Experts of a small language model: width 128, 1 pick a token.
Below are experts of layer 12 (counted from 0) of a mixture-of-experts language model. Rows are named router (the router's row for the expert), gate (a neuron's input weights, with its number), up (a neuron's input weights, with its number) and show model dimensions 0-127. Each number is 50 + 15 x the weight over its row's rms, rounded and kept within 0 to 99.
After each expert's rows: "gets" lists some tokens that make up at least twice as much of what it gets as of all text. This comes from a sample of Wikipedia text that the model never trained on. Tokens count by the router's weight.

# expert 40
router:45 45 65 46 16 55 37 54 42 14 48 99 37 66 48 68 39 33 42 63 64 52 54 53 47 12 78 32 51 47 69 67 48 50 42 64 53 46 36 59 53 39 62 82 49 66 60 42 49 52 22 53 57 40 37 46 44 65 62 56 46 28 67 72 41 46 40 28 51 64 49 44 53 60 54 52 61 67 52 58 45 15 40 60 42 12 47 75 48 33 53 38 47 45 51 48 32 62 48 80 63 67 47 35 66 55 51 38 35 51 56 39 57 74 36 35 74 56 59 66 33 28 31 61 33 32 52 22
gate0:28 42 69 49 38 53 68 71 62 39 42 72 27 77 56 65 57 41 74 49 47 31 38 27 58 34 70 56 44 35 40 64 55 70 50 42 53 39 28 82 55 39 56 76 46 41 67 41 49 27 43 50 73 45 68 34 24 62 49 48 53 29 61 61 64 46 40 33 45 57 51 17 49 55 42 69 45 64 74 63 33 24 55 19 75 53 43 61 56 47 51 46 33 55 69 16 26 70 50 48 61 51 39 42 53 55 44 55 40 19 36 41 82 40 52 52 46 51 79 57 40 42 49 20 82 53 62 39
up0:53 53 59 43 48 30 38 77 20 29 68 42 79 57 77 39 56 65 57 21 71 65 57 41 32 27 39 26 45 22 36 36 56 66 52 44 37 82 42 51 53 53 78 30 47 37 59 40 23 28 41 42 38 39 36 45 39 59 48 41 58 33 51 60 52 66 47 37 52 43 38 49 45 41 52 42 55 46 54 26 58 63 42 38 24 50 28 52 52 44 52 47 39 18 14 25 33 54 41 18 33 39 64 73 43 60 45 49 71 76 79 56 49 60 56 42 58 56 38 53 33 69 59 48 71 54 23 34
gets: "th", " Th", " dis", " South", "mi", " North"

# expert 20
router:59 09 70 57 41 43 44 49 65 52 72 46 37 64 48 57 52 30 45 46 32 63 34 23 49 51 62 19 38 37 47 75 59 30 16 57 74 24 43 68 41 50 73 58 84 28 51 69 45 65 63 36 44 75 28 50 56 66 50 54 29 86 81 44 50 56 32 39 62 52 66 49 51 91 52 43 63 24 56 67 63 49 54 49 52 55 55 49 49 36 41 59 80 67 34 77 55 53 69 69 53 47 37 56 58 53 48 50 63 48 48 56 60 46 68 62 30 58 69 60 53 40 45 53 60 54 61 78
gate0:59 45 60 64 51 77 27 50 99 66 80 54 36 36 60 65 47 39 54 45 61 42 54 48 51 39 62 25 43 46 43 63 48 58 39 41 47 40 47 40 70 42 31 25 14 53 48 73 31 64 61 11 31 51 50 50 68 56 41 56 28 60 73 56 31 71 22 56 57 51 50 17 47 67 50 57 66 38 45 78 40 34 57 58 91 54 56 46 47 68 36 29 75 44 37 64 47 42 32 61 59 32 37 54 48 64 55 45 62 41 53 57 45 56 70 32 50 57 69 73 28 54 57 57 33 49 36 41
up0:25 54 39 48 59 82 41 22 86 73 50 44 59 54 29 25 25 51 52 66 67 28 42 53 66 52 57 66 42 31 45 55 37 66 37 23 41 39 60 60 62 22 37 52 42 80 37 54 24 59 30 55 39 53 35 42 45 39 73 53 42 45 49 47 84 53 45 61 74 79 55 55 45 31 72 40 69 68 48 32 33 46 32 64 60 26 50 38 55 28 65 69 38 68 38 70 59 50 36 28 54 38 55 25 51 48 56 46 45 57 49 58 46 50 71 16 54 57 60 58 22 45 55 38 31 38 50 39
gets: "hi", "mp", "u", "i", "hu", "ang"

# expert 13
router:52 74 61 39 77 32 27 46 63 76 47 16 61 53 13 46 60 33 56 70 39 50 68 32 42 72 36 52 51 69 58 50 26 42 60 69 37 31 51 43 45 49 47 37 59 66 32 53 50 55 52 51 64 68 52 47 47 46 14 45 60 52 43 48 31 52 29 46 59 31 67 20 52 60 38 37 62 70 47 40 88 56 49 53 50 51 70 51 45 61 68 42 69 78 28 40 59 64 34 49 52 59 65 40 36 70 18 20 45 64 47 46 72 49 53 32 44 59 82 24 24 63 64 58 59 44 43 42
gate0:79 40 61 60 58 55 52 49 59 51 47 37 44 37 59 52 21 37 60 48 38 58 81 49 67 33 42 44 51 69 36 78 32 57 47 28 45 51 78 34 33 60 45 43 63 74 62 93 49 69 38 50 64 68 38 56 54 42 39 60 77 70 44 75 39 50 55 61 89 36 81 13 70 44 38 38 40 59 45 68 57 39 45 63 51 57 34 48 29 31 22 44 36 62 29 35 44 56 63 51 43 54 59 62 43 75 61 39 62 61 47 74 36 29 52 42 65 64 41 27 37 50 60 34 44 22 65 53
up0:44 38 51 80 47 64 48 30 37 43 62 16 41 53 59 84 40 46 21 31 62 22 69 37 60 50 62 25 47 23 38 48 33 48 79 40 79 56 40 52 23 49 46 37 65 30 31 18 33 70 44 37 35 48 30 47 64 78 59 58 64 75 35 52 37 43 57 57 41 38 43 33 49 50 29 58 50 92 59 40 81 51 47 32 49 68 39 53 63 49 49 60 36 46 45 40 64 51 38 27 64 34 49 43 58 60 61 44 48 42 74 74 67 55 34 41 80 41 63 52 64 48 49 42 51 67 55 55
gets: "ta", "ma", "ia", "na", "ba", "la"

# expert 25
router:40 38 54 47 46 41 35 63 17 27 68 45 72 46 79 56 28 56 85 49 42 51 45 35 48 55 57 46 62 72 50 38 56 34 37 50 66 42 61 60 36 38 56 37 48 19 57 28 50 67 81 43 35 41 35 44 68 33 42 43 46 75 44 31 52 81 64 61 30 33 23 38 60 58 09 41 35 33 53 42 39 36 47 45 55 58 54 27 27 40 30 56 48 50 73 74 58 58 53 49 27 44 49 70 72 15 43 69 43 19 75 60 64 32 48 51 54 70 48 48 63 51 57 58 57 67 41 49
gate0:58 36 83 47 63 15 28 49 46 31 52 19 49 40 58 65 58 62 46 34 58 23 54 70 57 50 65 71 29 59 29 64 32 65 48 59 41 37 47 50 38 68 32 34 29 35 75 41 51 82 36 22 44 57 42 47 54 28 77 51 37 68 25 44 46 73 44 54 62 52 46 37 77 58 38 46 48 53 44 43 37 35 15 46 49 28 80 39 15 43 43 45 17 45 34 67 66 32 45 57 23 50 53 52 33 49 44 51 43 18 69 58 34 43 54 49 57 37 56 49 36 42 56 42 51 43 39 59
up0:51 45 56 36 52 27 53 21 43 52 39 37 63 59 65 53 41 66 53 47 63 48 59 36 45 44 48 51 56 33 43 65 57 82 75 59 58 49 60 64 24 14 62 36 70 59 39 44 44 48 58 99 70 61 68 58 45 78 52 32 47 55 64 46 38 63 41 38 61 46 32 60 32 52 60 73 40 37 83 38 63 82 59 41 27 34 31 51 52 42 49 43 65 53 71 54 30 56 53 60 36 54 65 59 22 63 49 65 67 32 27 42 49 55 18 48 56 45 40 47 54 77 68 32 69 17 32 54
gets: " V", "D", "L", " ex", "H", "N"

# expert 6
router:54 25 56 73 56 54 77 20 79 47 30 34 78 37 58 62 49 61 43 66 69 60 42 54 53 47 75 56 51 66 53 57 74 32 38 59 58 45 68 41 31 59 29 09 66 55 47 35 60 53 13 61 33 72 55 42 51 64 58 78 56 69 50 69 46 34 56 67 44 44 45 53 49 47 71 89 58 56 60 52 65 47 49 63 39 25 41 57 78 61 53 46 48 60 43 48 57 33 48 24 70 33 48 63 49 54 20 41 62 73 66 35 56 33 12 42 43 68 47 51 53 24 53 55 57 49 54 50
gate0:72 25 31 50 26 74 62 66 73 80 59 81 32 31 53 54 38 23 12 54 52 73 59 41 19 47 57 66 72 44 07 66 67 44 71 39 40 35 59 40 59 87 63 30 33 58 56 67 34 43 39 42 40 56 43 70 58 55 58 26 60 34 34 30 48 36 44 46 57 59 45 48 64 25 52 60 53 59 55 43 48 42 46 69 15 67 49 42 36 56 38 60 46 33 57 67 56 46 54 45 48 47 59 53 42 40 61 44 68 44 57 80 75 39 66 56 32 56 61 48 62 65 54 32 59 62 50 53
up0:72 44 40 37 49 33 55 74 56 68 58 21 41 73 43 59 45 19 65 29 37 45 17 38 64 16 47 59 78 51 77 65 70 78 21 49 42 47 47 57 54 50 40 63 28 30 61 38 62 68 33 61 43 43 68 50 60 25 63 53 44 35 42 23 52 34 28 48 23 45 25 61 59 44 52 24 56 54 35 70 42 53 55 20 66 46 51 50 50 53 60 52 37 52 55 45 66 37 64 57 67 64 48 44 38 38 80 30 75 43 65 45 31 72 25 54 45 54 47 51 53 32 37 73 62 57 34 44
gets: " I", "A", " U", "S", "I", "U"

# expert 15
router:38 71 40 59 67 75 61 48 63 61 13 43 75 59 30 44 37 39 46 49 56 23 46 48 63 51 69 55 39 29 68 22 47 58 99 30 33 45 41 44 48 31 31 38 52 62 23 46 63 75 36 49 56 20 62 47 46 66 58 67 55 50 52 75 36 44 59 56 49 79 29 47 43 39 75 51 62 42 36 40 36 62 35 53 36 65 28 57 59 72 50 27 64 43 42 42 34 21 32 42 53 48 24 56 26 60 53 44 50 75 46 65 46 41 55 41 61 44 33 48 64 47 42 72 20 47 39 51
gate0:21 52 67 55 54 38 44 35 40 30 84 37 61 39 59 58 60 64 76 52 47 36 60 38 20 57 75 50 52 79 37 50 64 59 58 43 47 53 58 75 50 48 59 50 56 69 36 31 20 37 48 14 49 36 43 35 63 49 36 67 58 64 44 57 69 43 54 40 31 76 32 52 19 45 31 38 46 41 74 35 54 67 68 47 63 64 38 39 35 57 55 37 69 30 54 50 78 65 58 42 69 38 47 54 62 59 45 45 46 56 99 22 57 63 57 43 31 36 45 62 46 44 52 36 68 75 68 67
up0:24 75 49 53 41 19 19 47 75 18 40 47 68 47 65 77 27 53 52 57 29 34 63 39 67 47 52 60 45 74 66 55 57 48 39 40 61 40 46 13 42 70 43 29 41 37 47 35 54 50 12 55 70 57 72 47 51 52 31 60 31 51 55 33 32 51 43 71 41 74 70 55 40 74 49 72 48 64 78 23 55 63 40 29 47 45 41 34 68 38 55 40 44 44 37 59 35 67 39 52 72 65 55 31 31 51 43 44 54 39 52 42 57 37 58 44 57 52 31 78 22 59 61 46 55 37 50 80
gets: " and", " to", ",", " is", " are", " were"

# expert 18
router:35 77 53 53 59 80 56 42 64 69 15 41 77 45 46 37 51 41 43 51 59 26 47 58 60 44 71 48 42 26 65 31 48 51 99 35 23 43 32 36 61 25 32 33 51 67 21 42 66 74 25 63 65 35 62 44 44 54 61 65 56 39 49 75 37 40 59 71 45 65 51 53 42 38 68 55 57 59 36 25 37 68 39 52 31 61 30 45 54 67 52 34 57 44 44 39 24 25 37 50 55 49 23 44 39 55 46 54 58 83 42 65 48 47 58 47 59 43 42 50 47 55 36 77 29 49 41 47
gate0:57 44 79 78 36 47 32 55 23 58 43 66 66 53 42 32 18 45 56 46 55 49 62 44 61 55 36 43 45 46 42 54 44 52 57 45 33 51 50 62 46 38 44 41 52 31 74 50 23 72 59 50 28 72 52 47 46 67 54 46 56 18 33 44 38 42 57 67 41 56 73 58 46 66 67 58 52 11 64 52 59 37 34 51 73 32 58 58 71 48 64 55 42 57 65 66 54 32 65 23 45 49 78 36 50 70 65 20 51 50 31 23 45 62 74 57 44 55 41 45 36 66 79 61 47 00 73 67
up0:45 35 64 27 57 50 49 56 72 20 24 45 31 50 49 80 59 51 40 50 18 35 31 30 57 38 62 50 52 70 77 42 40 36 53 54 57 52 70 37 27 45 44 58 74 54 59 49 73 56 34 48 74 34 28 38 68 53 52 58 61 82 24 45 54 49 41 28 47 54 70 31 58 47 28 48 41 46 58 57 48 50 60 50 47 65 65 71 34 47 26 44 70 54 54 89 61 64 35 42 47 51 33 75 82 33 42 64 77 67 73 51 45 19 37 52 45 32 45 49 44 51 25 44 33 47 35 33
gets: ",", ")", "),", " –", "ly", "\""

# expert 36
router:37 39 50 61 35 50 59 53 43 59 47 61 36 52 74 70 39 60 58 50 39 75 60 57 41 61 37 64 63 55 43 56 49 59 17 47 64 62 64 76 38 68 73 85 43 27 71 56 40 22 64 40 43 63 34 39 52 56 56 51 45 50 72 42 41 74 41 26 48 23 62 15 54 86 42 45 30 53 59 84 40 44 62 50 56 50 68 67 44 47 50 43 31 71 71 46 76 83 63 69 48 55 57 45 84 33 55 42 42 36 41 69 47 72 65 38 46 51 53 62 62 33 46 35 83 41 66 55
gate0:31 56 59 21 50 72 64 57 52 63 73 51 32 55 74 92 34 39 51 50 69 51 51 27 60 39 31 61 32 40 36 71 53 49 27 41 30 66 56 69 31 58 70 67 60 81 45 40 63 28 60 56 57 53 37 62 41 53 42 39 29 39 52 83 35 69 16 39 57 31 55 44 51 61 81 53 33 48 59 53 64 44 63 35 58 86 59 39 59 34 53 63 52 52 55 65 41 67 66 59 27 45 55 42 42 48 60 41 50 57 28 36 40 81 46 32 29 68 40 29 33 40 78 41 40 39 47 59
up0:51 40 53 49 44 40 32 50 51 32 20 40 23 53 76 49 49 54 21 45 79 24 44 40 68 53 38 57 39 78 35 58 38 50 43 23 52 44 42 57 64 53 40 58 59 37 47 44 47 63 73 52 54 90 67 44 47 19 43 44 24 34 37 56 73 45 46 62 33 36 25 71 67 50 56 48 36 74 50 34 31 75 53 61 54 56 36 40 77 36 54 34 59 49 52 97 33 81 45 70 52 42 58 79 35 54 68 36 44 69 36 60 54 82 44 52 32 48 54 53 51 54 33 54 66 48 47 45
gets: "ir", "sh", "tt", " Sh", " over", " after"